{
  "router_bias": true,
  "init_std_router": 0.0106,
  "lr_router": 0.00057,
  "tie_embeddings": true,
  "seq_len": 512,
  "train_tokens": 242800000
}
Below are experts of layer 7 (counted from 0) of a mixture-of-experts language model. Rows are named router (the router's row for the expert), up (a neuron's input weights, with its number) and show model dimensions 0-159. Each number is 128 + 24 x the weight over its row's rms, rounded and kept within 0 to 255. Numbers have three digits each.
Before each expert's rows: "comes after" lists some tokens at least twice as common just before its tokens as in all text. This comes from a sample of Wikipedia text that the model never trained on. Tokens count by the router's weight.

# expert 25
comes after: "| ", ".", "–", ",", "/ ", "ft "
router:116106160099147122104148139151131110156139137135104152126115079158064098097126150140177131148132123111135146142112085104098171156121071132092164171124133142105119140182132135145113135141076114124089071116117099126133093135144136140118135125138144137113117143091171133096088102128139099102095134177139105128151139124134097139099154160134119167114113158110147156099148113126132165120132142115127134154135141097091165111167103129078093141173120124164144158144124099095090130146162163
up0:125115152053150113099150095156138133129109141085161144121131146125105126165136162109122096143129120092112124164091159134116181137103127109130110133096123150134186092111127122127129131177091157150116122141134120114104136177119131100127122123141111120099153136089112086102131121082100125102122130129082120163090146115132128116167127121152155116118119152099126101104128115098126133115088131135084154141108118175126139119126114125128110100146165151129065156141183120145134087144122117
up1:090145132123112104097121146150144161144092160112119142137117109148100140148115093120145130150121148121097129097116127092117118138142124130186093132112172146162100119082119103111122147099133120187142138105133123141134158119094117157092174130107096157153136146126127160156138122114111102098140142188151112118150077177115111142148128112110142103144098147126104080086112152163144080144118109154087124135144104128161158128147118123116130123136150103135114130121156101112100132102106135
up2:145167139113101115102122092118130124138104147076147114124133121172122135124160152137145093089151061094123153164156147091092127176146129154167122088098170114152077148120127105146128130119115143131164123120132152104131127139154117109104138125123135132134153131119131134130133174119131113123142150126087113150094128103096145107188086170150119121095139124132130144161140130130126159120138108127181113111129112103123128147115095116141136173117104116158136134120123125152111105191161112
up3:118131111156095129130124117169113130169118119100108083134124097122119149116138097115129155145132134094125130155100141136120154148075114161156138095075121129112135085171165128103133100102183133133122139105100104064115144104130096169109132105126119110116182164115118119185120160106123107121145152109125119164111098066113100120147123092120185105137134098148141145120127120171127142147183129080111138146118151112102147139122113138113119121130143125167139118171098112134108124109183138
up4:115125113146186138147125135124119176138119140123138135155142100107128141135119125131132162135130181186108072118118123140164131169126117147072088119101115162124185116128089127115108166103107176134142145073133098139124128148130136118127183154093089137107169138142071134150138105082114134121128137126117118158083143128138114127135123119129127106134184126111105123088148127135094059125184103121133118136142111166122132129122146151087109125150100126114120116104074084116139129103151109
up5:137112152116152083115159138128121090140150116136129127077079134137111156147085059088135168136168111142109090126142158154178090127079161111144143125143116147143135081148110134081103091124162109130133138108126109139117141118143143103087121119128150127128143162125140172116129125136062148111120123147128143142125122118154165121134123161164133161083106110165111110138122106106167119159133125148117140128154095151139126132131120134165138119109103140134136117116154111095093098102092127
up6:157137144156169099107140140139154119103125189115146122150098101147099168176137122098101129129140084126124117144140174147126147151117105138125113134143152124154174112127153155122136143170151131126127132081139148147149171117120130066112094108089126151123080109135126122110138118121109133105133101127133154112119114164143105147173143174163107126079156089111170124124136150155134097088101099101125128121154141148121119131126151149091119129140116131143149172135101114147147115164087111
up7:122181111159113154153130112118151163128150082110139147115139146121138102150129124081137137093132115127149115127126101167134140153179100136111150119176162143099094141116135133147117085133095134126110108124169127113135126155100092136128145094164128107153091092183157197126151131176152109113109159168145131120118105089144122122142102121106129146135122142143108116171111135143158107115110109140142110089131063115097129163113118156085121110154096131161107104093102130123107149123104129
up8:123150100139148176097112113097148130098143094150125134108148135135132149125159141141106142130140157133128176107123126134169137103146132108113140115150130131099083149120095161113078093107124080126113114121179155173142106104138123140119094169142159113135104143162144116102164092167134113176099128075120137130123103107110112095127125156184145114150134132145154155145141144071157148090137110133190154121118159129082101146105110115143126117136168118108108173133143133117093139127145112
up9:118121118099149153140086123122133137109150064101126108131168151103146147141139180121122082127143099126133088125129145126176108127140105130095126138160141108087099175118121133145143122110133148132132129183155086138156106114100133121150159130139149107137171119115087130131135121156159138136125126099106140163099143111124129131126113142131130153096119135113135178103136133128158157124152141127165130113094080103153105144098100138096130132142092109146131124098098159141132102125124137
up10:129130133148166108155131147123149134141133126054121151111139121137099106150129138141139142074120100189128115124179137141145094103092173134091109112127174094136155104099112132099112124162100123075144112151124139145145146139138137054158093148107169151139134123127144145099111118110145156133119114070077174164116133083137126139127094173185117154133103121146101107132117124136114098123132123137130098125119119147142129146120147149173125116077182130155133129073147117102128137090127092
up11:068112107134160148134071108113152170128113113131138088095151158124152114106154128142146117091072150125122095114154141130132095160134109089142133152102112118118102166152144134129079118138110114161092129139133157144133107108120053132126131131113119155138128118118139141128146087125108153125134123137102168152124097112159099115091158133187138130117120129170115175118141146095134148125130142122162097093091206112130156138128167162145160154128124089112154123124126142150110108097131143
up12:129133125137126146103146135109141067143129159123151123204132100105101147114141099173114146155140105073087123177110166132144097156063121116113144126123125149155118109102166126163101118162136093139126139102102138105127133123097145087137169142113134155120158127171103109144120149088118153156125130081120146088142120080096126100142162108143134111129146112163120121076128147170184079163147154155145158115117145134108107115138120134131127149103131150100102118137114110136139120092127083
up13:092126117160108194193090100124130156174085100152152150173114145148115146117117119134094139128095157118104138136178117143138118138114161174103129120145146124101134110116121098134096146129136157123148158116112098114097109114052107169153167168157107141123113135157139171134131138139127145160126096128152127142109122154138151110118146109128164115130131121150140118117126135101128102129144141122114179202118090092110114130131122101141106079110120147155097105142096137119093117122116131
up14:165111099108124141149113128128125156122103124141129093120168117114125155121155128161125068181109139139109143112142097141108145011110095093117104111130148146131126142141115118118102121108113138157121135123083124104116158113099104125149115164136141131129164112127127078126121084125085121144122116115144119139164076143170131121144155130161132112120096141146112135153125151133163119137106127110144127151161127109165119143131145114159124076114170141074104141144140111146152124108083116
up15:107109153173138120137133117157161076127113144107191136179111077129109118151103087097148168162122082102113134167168147110154085174135111146116121149150131100191120109140137152094139130180108114116145124098106150098104103125066143109166139108124104112101090077146115138105128112123201175109141126120144084082151115115095115149127133116169106130088169149101121112100126136176146105125143146163109158175105124158114112122137120139132104148127096128138113106125169108124094143112106132
up16:164107100128083167145123092123096113133143130134124115113120168133120128146142134130127146207134073087106115175131101120138140110084095116177137152083150105104166107115117124145144135168121152127128130090109127073092164125137065124072112113132172151114115139110098151150106125135132136127139133114083139117143100066109186136142116116127140145120144072114116121163095138167080142142132147119094127180125109152120137145084101157135102152137195170132113107138136149118143149148098087
up17:138127105114159177119147062129135130091108134150125103130122147090143079138119124129147112144123154114154155100139124127134086125144128139089127142137079134115133145147182100110119067155104130088123127141150136151118143098108101117094112128140137111149109131106128124082125145121179116151146157093164177117108125124133119135094134185148165142140116103193149167119117123150112118142158090112100212099169139113085119128121122121121112081133126147155121154131112195131058121129154134
up18:121141157176166122113139183146144124111161130103114123129102133114099112131130122107104148125130039153174143133104108110119101141117124166128152102103157126142117091096084131104118106143123113119112147118096151126087150115144118110128094157112163075120129139140111132130116128099141128132129160163161131083150130120085105125135104092124160120123118093110117134086139166142115104091128117092125154192135140144137148111123096132105093128083113126126141119139095072137110141118115099
up19:084207146124074121104108137119174067170106104114115137160166092139137123092141115114132140113137141146137120141107123118140133191122125121150144111121104095127101120114204106138113106104102136128140122142132144097127120151114115129128131141096132126152100122130145147164137172089147105155119127081110111196119124125149118110105109147083158119122072171139133113124110124141123149137122150160126124130080117149117132141141101113132118144117113086116141142116116119153121102144142116
up20:141098119102147115088152108146127120123135116103121111094142130090171086152149116091148171143132147109181110121094123137148128131110176150145168136114088136166135127110114125074103127130154131117094130135132186091139140096125127166135145149135132109144102180128104160186106152084157133180138117104110115132134126128118121068145114138119166089174124114127134123126095126091092102139131113155099131135124157094152111171133124151118168155126108142159108166094116148095134084103110129
up21:187133136093165112128134151129158103107121088102138125184082125124095101127144145127134084131108136138080147179124120148136136094092105143126158131137102115155152100118163125151115139121099122106129104104133134114092129129135144104116158148140150133114121129145109100136102151119081113096144171149150106132123166129138124117153155181142139122073164145093080147102121155138128117125155129137126105151088100154153129101127112145118115165137097082139135145071120131123100141122082119
up22:081122139134172100169091140082139139129186110113118083112135160160147108152102171122112166098139110120133102072131117137136107145183139125138094118178152123099134167138159114125144087109137124120134134166162099089120099129140137141093081117128132113135105110139125173123164125142159064135110112135139136127115119123114140135125122168117110147136127165098159146098116128139150122126123131104158158055106120132117117127107110132140156146135125134113137114101082145104129113114159146
up23:127127136173117172156133107129052128115139135149148118098139131124104128162088143108139165139101107105153111122131139165092116097119118173126121115111137106156130119134152154138170114097102156090124149113116131107070111145090098129119068155138124127131136167114131125145109116133110136077126108156137129167153108106181215133112155137110140130142151157116103106115151150127128100109132155074122135159081130113100118109146152083131085114144116115126122143110117136157133156136133138
up24:190151103133130170136148100154136121116131119134102136131118093116147112132146124123121157131186120152087136087131137127095085075115144121110099106141119170154136114106138081113179148080116107107108121124123136095139139146130123117155173136163109104127117135161166074119119145125069122131142118152098129074129142149171147101121149160127180107134150126153133130103138155166162113133144103123112073106105107101123115149117123124149129099118106138084155131193104127149155093134128147
up25:118120135106139110132086125140094149117121090092138111138102127154126088176156120132126090114095126118100153112120117110128143128141128156087110109110069098105164096141126109138079119145174160127097128152123098137127105120143076104132127115122106143130169159124129146159149104158126118120149093106119155148124137152160138087091145161111118168106139124155121064128130111124060139118146151104157130177140126161115127135123153096122093165134145182142137117132160106150140104167144124
up26:112119115114135159098113130095115126088124132130138089078151102139115106119098141171120121112098130125135172107188083140112131135170128138093141105102124103115092102105139139161077109118127105123129137136144139140122174072124085149150150115110176147142119144162155115108122143128108118194105116098111081147149128119099151154136125142165182120160079145133126152159117136148144125106135123086154190137138118141092126109128124105141107156116162122155138142146132164118117162125128123
up27:164136094131131123149108129131113124149174128108094140111145138118116138166153155114103098126173131131141073138174123101182098140129105137155125125151159110106100184138097129149103133090110136135136093151143109114162085131147121098110164113136139100157128154138101163158146100163114146174107136103133211144116101096100109107182128135079114158102081123154116123139112101086085114120121131127136139090149139131139112132095149143125088122125201112115158108119113127167114159131084122

# expert 93
comes after: "on ", "| ", "On ", ": ", ".", ":"
router:147119157171128124114114118143104067129115135146141121136118114168076173123148122128136172137101128099128152135122084139141176127125118129121111138151159094129097140191119143163119157134133126102111132149081121099137123145122141097102163120158107123128136109127138083076085100100141144137115124129126105103106129132112105170135147100160141126125114148093112153138160119130149132102131144107144122178116127129102175050162134184073123130153108137184087154148105140127111129124160135
up0:116109106093130125114119133133128160147104077111129098130141111117111101117151141107131138192134079129062129217124120148141181083128121113150142166144122157100135127090103111124119123135133168121121139111141111115098150152140122094105158111140087109128088115114155118121125093117102159135128182147121117057085138149151161161131136076140104142073130101152125156112126135109158155160168153104134185126084144135078128121134134104121124151144139106091127120175108135148114130109127122
up1:112134141117081124100097134129096121112167139104111119076119158146150138147114119133147128143092117105112076089121152115141122119109141111105104132120100147167137150166064126101138155133168105137130131170129144100133103114121121089153146122107109135137150170096108123149122148159109135183110128127122145141130128131090146148119135127149109171138099119123118106113127104174116111117129088149141125065145161109157123107124112160137136144155119165136122081090116137119159171144134122
up2:107120132132112147110105077120153093160151145143134131127148149096132160117119152157117065113084113120133088114138129126151135099135117126175169098121095141107155153144181114104087109127159093125138131111143167147165134146125128133131115105099149120112099155130123131120158118144136154117114137136173193115091138099167142128121138118152128096127126126139113122117143126114118096147073107116169148112142174143169100139151117101168141069155123144105125135133154138058116091100076130
up3:133119143093130108080143175142150107126142159116146108132110105124120089130138138124116106143154099092114132107115127150111118115133121188127132136122116120171151139147125094138136074136197100106115129183140153122148153073121131116133122129149154083128153085145132119152106101114125115192119138127112177126108158113104140116109111095155173145136147091173111170137155140096156138149151117085195135123151123134126131139131128122138139095112163141159148140132097136120156103124169112
up4:144166148109122122121136127145088131176172098077084108132117111130150136182109137127141131111107090172126101108139116091125148157093118118140108124073111162122109151118110174140123117094122091108136148097122121145162120137151124115160106145115138131111177180116110116209124160187145131131125123125102122118162105117111155146173114098136191134114117139130151140166132099132106129127141075113144042115152138092168117093097131087153107142117120135132138107127090121135111142140094103
up5:133143125115152115179147116072139143114105113161179111158090143110104105117134105163146132098105155127129103162134094146084136131160123120118126122131180174167131130110122113112123105142123132154100141175142115121118130146153132145104148137146100134140138144164128134140091099133104074125139128130188128135115159107119183125111126154138134053097147145094133104103130174123163119159152162109126153142163071143127108162101115163135100104163102100145087159120079132140125137135157138
up6:142112138115122127094113165165153107091145141132182131126097135164111127135101122109119090115110119102151151147094094115124139095115128107164154127136134128090144123169098125121165166123160129140161096127138159132120143115130138071130152128111133169097130108119066133107106122116124106141158091118106109119124107101137099149143156141150158133119120139131039113161123178140178188139108131147102171113110093133168121139156131184125136102125177128188096153114172114133154125159111105
up7:123091115122129127116152112142112161180110160137122099081155111125111160146151155157169049124096191143077128115122092137106148105125114133141149140118096150128099158123108125093119114125091116139160155142135122150134064100083102148156113122148088147124094176110144100116113086185121122094155160108128141152142116141130135144096102143151110129112121152134136153131122104150130144136136134150161148162092112090147112158144134088124115118159115120156107159134118125068150156115137138
up8:086133150111137129141083119155136143115136122135134152175173140113140118117124101144115154156138147147107146160099132119166135103123136068138085131120154119168126111115114129101123144105143129134102122094128165130144108131167138135145126117122176159155135138105136098101157127122131152110155111145092126068134107102139137130163133103159109160161122102119131101171124138148117125085101093120060086126156104124162133120097122099142138127137090128119116124148124113103089086107092129
up9:114159110170124147136082093169125133111144129102121132114140142131107161146139109140118137135101130152138088136120135117145090140151156118093113075153131166115107136132161151130133142107147129136127100133171161138143152147131125122132117115118167149150133124138086108153144154096126116173140118145130148108161049125111126109187130115133131115144150143170097069100099122122140146142103081125127128127130147126148145114134176135141169098098134138158109110127114131136161111129103107
up10:145133110134121151119132118159106118083124106156145140163124100078168105125118115115104142113114077164151155155128109112152138118092142097125141071174079125085110119167142148144149134107187162108127126177129137134142094104195108136147136120119113123134138124094137094142149129113152116136127103160114162138105142080144118102107110131103121134129123125132109106165132146124141115159147118119087169091122138141114123103154140171147093108130137172146138112143100165108114080126126102
up11:157123119111126098130145159091124126126116133105147108130110138137108120153142129062110143141138072101112149168134120118146086153131147127186147132167133160166148094134073115148151111136122150078138147163125179174114121143082130111130181172129125108124147122130107126147107125092100118172118152117083141109097150131087143112152112115140146105134157093154116139143107143099124113141167149122114119121084129106117133119149104172150127142083161146109155124150048163109104116114157141
up12:125155111118091139118159098134158110095141083121146107151112098085142111141118168112149112132104123134101110153111155111115125156114186115150185103139113100109091178146120141114151139125150112125152130094169144139126129156148144130164147109130151128122125135135117100151180135107125108119150148146136111115136062120130133136146130162158154112109110100107090107161121114159134118162140111109154144142108096118161119094137086152107123165094132099157134138090115099153110130169093126
up13:103167147114182126168148140202112102140138162134115124108129086134141167145145134150119155145143170148086124106126150115116119132124111142124104122109147170142195146115180109162169188143143098148120125076124119100095109116130178106126136135087159150123117124095134134123128113117139126127123094097144101077152094117115101122173138100163128159147108130097104110102122120165138146127133098148084146129111141115141124149118129117117149156124131088079137158124117135119134131101114143
up14:068113148135125140136142127142136120150109114117163104105125157095131102102115139121102088127094151107063111116092126133122139104169126180132092146132115102080150136117141082119159106164090162160122136109115127147131124082121134126128127116148130151115114123115115137114126122116071150132140108135107163111115136141163135122132163137152137140154134139125103130109152152122111129097119136122171119114093139131191131123101128121112146135116133131187105112148119141110169090111108156
up15:121151111120126120124118147111136114095143138110150112170127116111143086126094112117123145105128143107129128087140129123134103146139106133123085120143154122169116091108112109087177126132189113136081135149089167097139153134127106107130103136140112138144143142167107106132098188131128118162121064159117159128141126097085143123131130136107153079161138104152148109162112120190156103139134141104111151137175133123116073135137094136120105105154145177148129102126124126145094120124173123
up16:157116119121116127114129114073141109150132103110131119090126116106161090106106081111158163072124153128088111082147159160103141095146126126131108148149150146135113148077126098146102132147104098116147126142089117110152159133156119110138084156112133102127125197135139166122134154155151142115138133122150119164102143134142126126095097170139140124101098138166173136125115135111166128149161141086168103117124144154118125141163129078154108120126126129131118109108083122156131142121182120
up17:110111136149125095102133100129179144126135097115126116127101141089159100125119139123135127082161134159144126135144126117082116123140132106131136126154090121120176164145090143107124146080080198095078153109096120136125127148164112128179132108132166146131090115133113144149203107116132137134118149144119136108109151164171166137141128144123116140112094106111122098118134159104149135134111166120105117094142093136111124108149147118110156116116144117143139095113111096120148144148055127
up18:153140149121129125093152124175132159137130119117150133132086140144109120152135099127130127138105130113084117167107119149103119126114133184135125109133112142123128114145136133150126120126146110136145092128164151142103162136133112135155136127108161145142133103146108176175115105114107118140118154126120103115141084095106101124111132079153161132157122130171109113160136132161123163137126091160166129169125142130173135170133145117103145183139147100161159152147111109127198136124103099
up19:138117099116103123147102103088116187113123107112169083127103122109145100139099121121143167131140136099096116131105123122123110071133098139137141129127122122119117098160063115105113158114108177122183128142110096132150152128152088165120109120135068137152144118173096183120141090139126099112138123123139148123135120155160133116133139116103123120138154131107141068108117130140120129154119160128123100128087106089118129117101105147114133165164119155171092076143109183161148148142141147
up20:133129122146113109101118142139121100147170183103121153159108137140127125154130093103122089070149082122135139160145117165106100098139122147135075125129087147111162103136132148135108112098154140094110125134147173138112145173115123133115137156148114122110154132131136106177135155093141133156118148120086117093093121122111146100141107124105165133107158141108143125113132126131084152186145152154132115121084157105119129140083160157134116108164111148119159123156086116135122060126128110
up21:162124098143140153145095151091114130137121140119075097128156130149163127158157128095145116133114129134136125139158144105138105146099137107135127127110093121110117124151136123144125150096114142096123180101123145125135098157153126118135118143145140094153112168131136095146163093161125152143156131129116167152127150127133145126115086115080098103135125106168136134156106064126104134103142133085075095146174077127119140139100150084130130137129189124094145133153119104220101122122106087
up22:141150154117117154109103148143131106118117143149138147156154167131100126143118151127117103114080129095145156145072162144127144112089151140145120103125096137122120069168121145129143129124085153076115122128141191164115127127179111128110083130122128144141114120159099164130138136162123149098142118142073132133108079133095152142101100104141089147116119154172121142197128092137147144111115142096102114153130124149115138171125131144131130079138169171155179147150123136150119169114105087
up23:145108126103160153179113137133157159140114122164129154106172168127150132110155115141121140075168159210157161093127132107115120108124140113107089109125140140121128091135164161114173115072130115134090113146117161139182123119147165149138121130143117116105159136130146150095154112094199111140145128142127126092133135102145105138131151136116128159147141162130100123154147138110142118095126146120084088127158130100141120129100105096127200101117109144098144125116166114111111100096106123
up24:142107125121128092154124137117148108125133093141111129115128096133182105142095147093138167100127142133111137079115154132116140056121116133154136148091110140160109135130141133138099138138085188145182141140095118133110170127114112117143109101094131117114131137118130168143135151183152132082124132126145087177077124118173124154103148145163139138143132183130146129118108180127118152154144103093150095137110152119131122173119125082149110116147092115121103120122104106136125176092132139
up25:139143167147152119158111147173120147132131163109127143151121115144116085117147134125102083137105161180098145135116110124112146128107141137084131112108108139137166126155145150102122141094111136086149162118138133106116146126155123084119122137134134122148112103128160094130115105113112077124144143119144151141094146114202120132143146176105145129107136095130142113120140107093113144129123116112089095153168085134152155138121158117120082094101121133114123152114098110172091139172113124
up26:141139132074144096133111161109127118117145139117126119121155085069145104135142081130101086081136148141123094120090118140134094121115149070118153135124111150152122125109099127074132129120133107116116137152139145168107093163140099094137139124153085124132148202126106105140130139146128122151111118128094136119101113093121112126156081168127118126100102098134151149152141107135187112146130131099155167142150149120116109117128114099144127110143119148168121127124087092118141149134150133
up27:116129107114130157134097135133123153189117084137116098103130123143115152134172140107166147130055153106121117123093122114137075100112132147112144132154113134128092141109153116143071159145138121176125146136133127126111153165135107154139168144095122126139140125104148173205143130123127142142146174104143134083125108124135160146154148081113124131107111118172130116127124060178138124131133103149106118112135144116142144084143134137095140164139125122133146094150136125119141154126132106

# expert 70
comes after: "\n", ")", ". ", "1", ".", "\n\n"
router:119150129125143117098124120127149097141103099115138138129148102165147118109171174098101114105161133134133155139117141129096103138160127111144162136131151076101088135113138157126146083143158129124137131152131160136160133152124174108088122122147145127141160145159147146156099144112124090110157116125110084123179111116114139124107100122152133106094113101159084153106145125087156157095141118085167117113169125089164163112102099090088091122094137107160130145124073089127179119116124118
up0:111132116120150127159163150102133115125149090147162076148134144122087141178153138190138066152142147080131149143147132134121123162125114170131118087150111117138169135100141101136141102120166126135083148124107094161130113167125123111137133093154145110134116120158112100128174125080111122110205156115157168135148157105139131132122118101124139136144114136148135142157174105075117124137147110111083113137091068120159106150091109102105104158125088159113092121163126138103119134110130105
up1:125124137130133126135157149166092126134140160122157088151152147112183114100135142112132148081149083135126131150141164118169095143159125137150118105124154106094111108142129106150126134137141142147112111094157156111130137097144123149110137111115125155111156072105149115065147165152133168127163123118117153122093152133112157095139098102139124172112130128135123142121086141110136132134148101113118173129108181146161082179113152111120119101118123118137126162100148149107082101080130104
up2:146146084104086112136091134126141137114135096137127115124134100089128151137132157156131131119133128125162130114157100108155128073112164122146095113104107126157157138123125095148118091116183102172099110143128138117108148211109088158125145122151104116151147091177152123108108164107146101103169106104125141113107125117125160116082093106127142123180090118136125147146121134116160188103165166160090108163132119102142130136116096100131090130124082093140120165167160124140121134136133105
up3:129128092157132111145074093138155137120173113131096161081133131095160159123136138191137134147110146134161122134105144116081132139111168086120109130121143159145144165124103140096151077149147119167097147156129104166167137127125102139145111101136143088105119140124151117096098073164135115124148163115149147068109069133144136165125130124152092147168124141101109189158102099145122176134179123123101108161109116146128157159126109104151134119090102092128099148174147130132105141120134132
up4:134106121114135141117098148145090155121177145149094109122104135144128134141119124177129175156119084086116092137169111124122128171107141163127160152122120149131143126132119144152161133100151140118173092129121127160086154128112087173124077166160132103140141120109141118104100121166087100111114129133155135134144148115144153147140122130138134157125126154106144124151160138146096137111148128094127087092126097136088100128122100131140128138152136167134121120087146121137071146130080150
up5:149114131164113122153119122130158184119133138092139137082124124095131153154136151087131140118106111169117085115186068120144140093087148173181140122130102128147139199125135121115111116124161108117117076101069156157117109153137129141143126149131121146121143116117156121177111126128127147140145104090170119112115116123150145118122147118100110098159103104143124110138151137156123126131123168160130152087131145144122124133119094135125156128144103126132120104115170118109136106127128119
up6:146100109108102122127134099095131100132137119157127092154107143143123138148136105158111160172132128100126124098125076126158090171154104112093167143123132168177100104076131141106177121127094146168146123152096127137137095103097128153140131157111185094148139129127139139118159138150147080149127145123128128132162136124119122162115135136120111148097169146148140105146107143114175130079119130116118089105135102118113126144121121146127163158155144158116111148164143131135090138141085112
up7:140142146120148141128139176135143101126154144135136125142121105124114143111149139155099132075105133136155115108157106178099146097088162158114120120138138094125147135107150140081124104100141073094105102115122126167143089126129110123111135067184119187150115118158139090171180136108102148136118168110155169107114141116127117112120145134142138126163119154107139132119137134122114085104116099100094166132089115116138132137143111088098160197125100143119131090150159159105180105125144115
up8:146117107134092123125177178134143148124114121167094159118120135128084107177111082120173108138133106134155110120197127162143165156127135117122169144131114188173127110144124118078134118135102096120176120118135126119130113167123127162119144180107144101157133099115140112087111136159114096126120180106146153140127149087145111144148149105112113142139144173147121092132122130120106143171107183146167095158097159149086105143139136139127135098118125124101113148075134139143099166165116143
up9:189124157102114139132111143146119116130119102147132133125107166121083103141126099146136090147127148153110137108161103088084124153110112129110148127115126126147125161158087132107178129143138118133110140149123137138122134134134103163136115167133130122135147091097090104103130126168106083104111163155138139115124140076139104139153163172080100129160156130177124128139175121124129128124087175113165091093154141167075112149074106115150107144111149157137121119098143156154088126146108142
up10:142138156141160199118110140169137114160137155150130095120131138132057149117173104170114055168092120130153147150124125084132129156128112139140140107142152136107143146134125146130167105104136103120116143154156076154162134127124125133148121084154137116112131121128115120177128116106091128126117137133102158126144150132135116149154149111168098153159127140159129122128191109102096078106143114110159121116116066149145090133071148076128091107140137141124137086134107132122128138091125134
up11:158152146165098109136148105130101136140133141116158120140128113106122109162135094114185127124161143073103121132122102126146146111128105175121090117129120126084110170139114139083125135126152197120120114098129153129092120135148128101125119161133132113141123161136101128156102104119095154146098110133136150101142131122135162099116137179085101165114128106103116093087149142141137157147171136159077146125149141120136083135150113099130098179134128153137128157120163127102069124139161115
up12:120122140127133108157142127139157086130148127172126155094107194109145139139134136139117077151113158108139138111104101094082184162138138103125156158121135125166132146105126132110164114121099126130142133134120070125184110078127139136126094102162151122100116146106125116116112080121125103133162147103103143114174077147096073168159141114140138112097172132102133151125108109183118102207118099098151085144139134093126153138146146143124170111143114111114102126138079113127141100102124134
up13:132153177129103092148117133132119111124131091142133140104128082107083104112103147142126101135128113146150154112172148118109168162086141121142158120122155138090118083210104112137166120151138136093129160153166180135143098107121102140108116153146087118160139086122116145149115097149141093139140103086129160127106121086119104155123108153133140150177154136098117120145150097087139117130169140102092135152081186173093121145110150091144115142129162171125135097151164166138139093127178129
up14:134113128130127170104157110171142138140129167109143113131151086157115127145127167092129131102158128122109114165143107126125113114112148119170142114137102124102118157156149139097126106187128116134113127120132169169107136113155152099113093154114107143099112125136129100167095121124144176137137104134160089136133144146158183091114105126129093153146109092150148121100184120110137096096126095137146186127116155133147109098138117100120100126122151151177137088108105112119116123127152102
up15:133131114149144092112108126134097107133141126134132118124149143103125109141123163141130082161156105107160145126154126097124124150112093194109108086093135125139123089131095103158164122114137153121127138118171163144129121136085106128120137127135145112160148122071153146082152111168134138143115127134086130130125139121104102161169129160172129151132146146148140104144125142125116122138152137122119088141133102136129110151081089061156126175109120166119136120091168145127096136134117129
up16:117126134122174105148108132092084126131140112119145137071133129174136141122142146094113141106145154132128110105155119109144100095118174162169102099125115097066092133133172101174109106116140112101142106147136152130178092164136132119154115112117131088142141093141127125060147131122118135141156101147138130135151183135138148145083109059131160157151113123174116143133146138096133179123134085105117114164101133116126136128115153115135082127133130104121104141140158140126163113140110122
up17:126147123175149140133124105093098184162138189093154117161131122139134151161123148166147085096111122149128112158131177146140126076139125164150100107147139137092112145139126114180098145112130124093086080120147162134124123115133132094145154124132124147146117150110124173142123140133177164121136109075161097115073128124114147108091132070152152141119121129117142151163143125097166168170148103130157156150102153125150108116157100076144135137146121093125071150102157138155152121159160098
up18:173129133131061096101110109139107161126149125128157132102110116119140110136136142102157154121112108127109114131175130114134131111104157157120120122108136154149103168117129132150125086105166168119150107144138193136077128121134130125161104136087141094134158123143106147126086176130112137131081126086167087118157166101158136126105124099103103101146102172129089129133130148132124151094169204113113158109125141113086133099158134125139148126124140099146168139143169110155135148141122115
up19:159130114115176117147101157109124128153133130122136132170152142150123157189083118147110134138139098141128128146125152141151120182121110144153164144151171108117138125124130136149129173124130098152180096132137161121123139161128104144128071130158110122147138144091135095111115142141138085138131103102118143152130148113100130118158144138095115096111127085109138115145156127111061139118109119167136108083149079171157085098108119110153109143099136136133079162106123117116092075187107119
up20:109119165121146169112099135139137149133149114161111122134102134109165102188127141142104157168135082082147140138135121073114135176116113181142162137131134179132155104144100142122163139107148117136149111140136120142111125125094097205131101146153103113172137106136135100125087127145088086148102131124130124148122144098138160136118129148112125158160137131085132106144182146143145120120150144121131081134112116129101103160104109132118118122156166158148079093130135108158118140150133138
up21:129075124157138128169121125159137104090118152122127128145089120099148188141079111117111146197111132092126121117130095108180093116161087127139155131137112123153148144136144156144094149165071147122124134114125097096098147138142186117172127138143144123127122106118125131175164137136152125108133126093136101139136115148088150149123154101077124119115129152109150111118146146149117134094077144094145118105081139139114153112127142137080134110108129146132124125158130132086093099133095122
up22:147086144108073118165129153116150169137112161107121148125119082132142117140118172083136190150152091106098120074159158124166121102119173153151135122154107135164151127110099125124123165120122092141137102108099117113106144125150121151106097132161130153107098125140143077105117163137110152144147134103098129144138151155134146122071089164123117132142138159085117153119151130125104121129151157105152145100120139114125131126119125124089148099119122167125116103111150112128142130168127117
up23:126144166163072130149150141168102176144109129075141116135170105145117137146180145122131094153104124133135159116173143115180113106143141166133124108160123111095101116153099109104081125135171141132119112092167157145122114154143145145125153106175117113140162090136144120097131126125126109150127080073134140134144145090131128090074107086148145129136082106130129123131156127092117178124119114193119156134102105139157046098120136111095136137135140090138089150134165140155143122145129127
up24:106150095075126104124087122115141119117148118162135133121111142149137113113132101140127139115121144138194122143066158112131129114148155113091149145143150113138150104114149112160149124131118088165124123175121111123194115111115113133100097082129131110144111183144127167080122133121137076128131137089110138113119107154101096169129142117158147125120126145123095162138057115136087148127130116106108105150157140138124126135148156127155158110137153088108101152153112111128119124124122148
up25:120146147154152174127178123173118116157132185121159112148148112153129145134129142117089127129127136125136107161133128147129120117117160138137108086120146138117119144162166118091112111166148133117116097145135191122131104113128171097128117141110107135091118108120137137130147135116151203151119095115196080143126106120109160112093115094106116137090137102140137107113170170117148121098132082107152152169092132131163134134134109118114141100107122152148116140107134156103111121091145118
up26:128162115126100115134110143118174143141114104107134114129144154091116149118182128154148121137094090148156112168139146153148134128118092150132132108173132162148196106140155143168115123111150098097114115126120116107102114137138132105107125143133125119107119132136098135162122133144145136104159177143155131093144135085183152133141082102187148152150096110121082135162164133116130080108204139169118192132116110118097103157131142153112157092086105086141176124130086121109095106120157128
up27:129105113066112142139190158112133156110160132145149124146108120094133123127094111141137131148154057164125127097166091120161139146131141127071127109108117151162126115100135143131200149066162118130143113104114119094140153158136141141130119128103126123147135132058150077131160106136120118157100081147097145146124130138144133137142124136133154114136137162100131126137101120111130095114146157142127119108140126119149115115111147146124131129160115184117128114080173143153128121132128138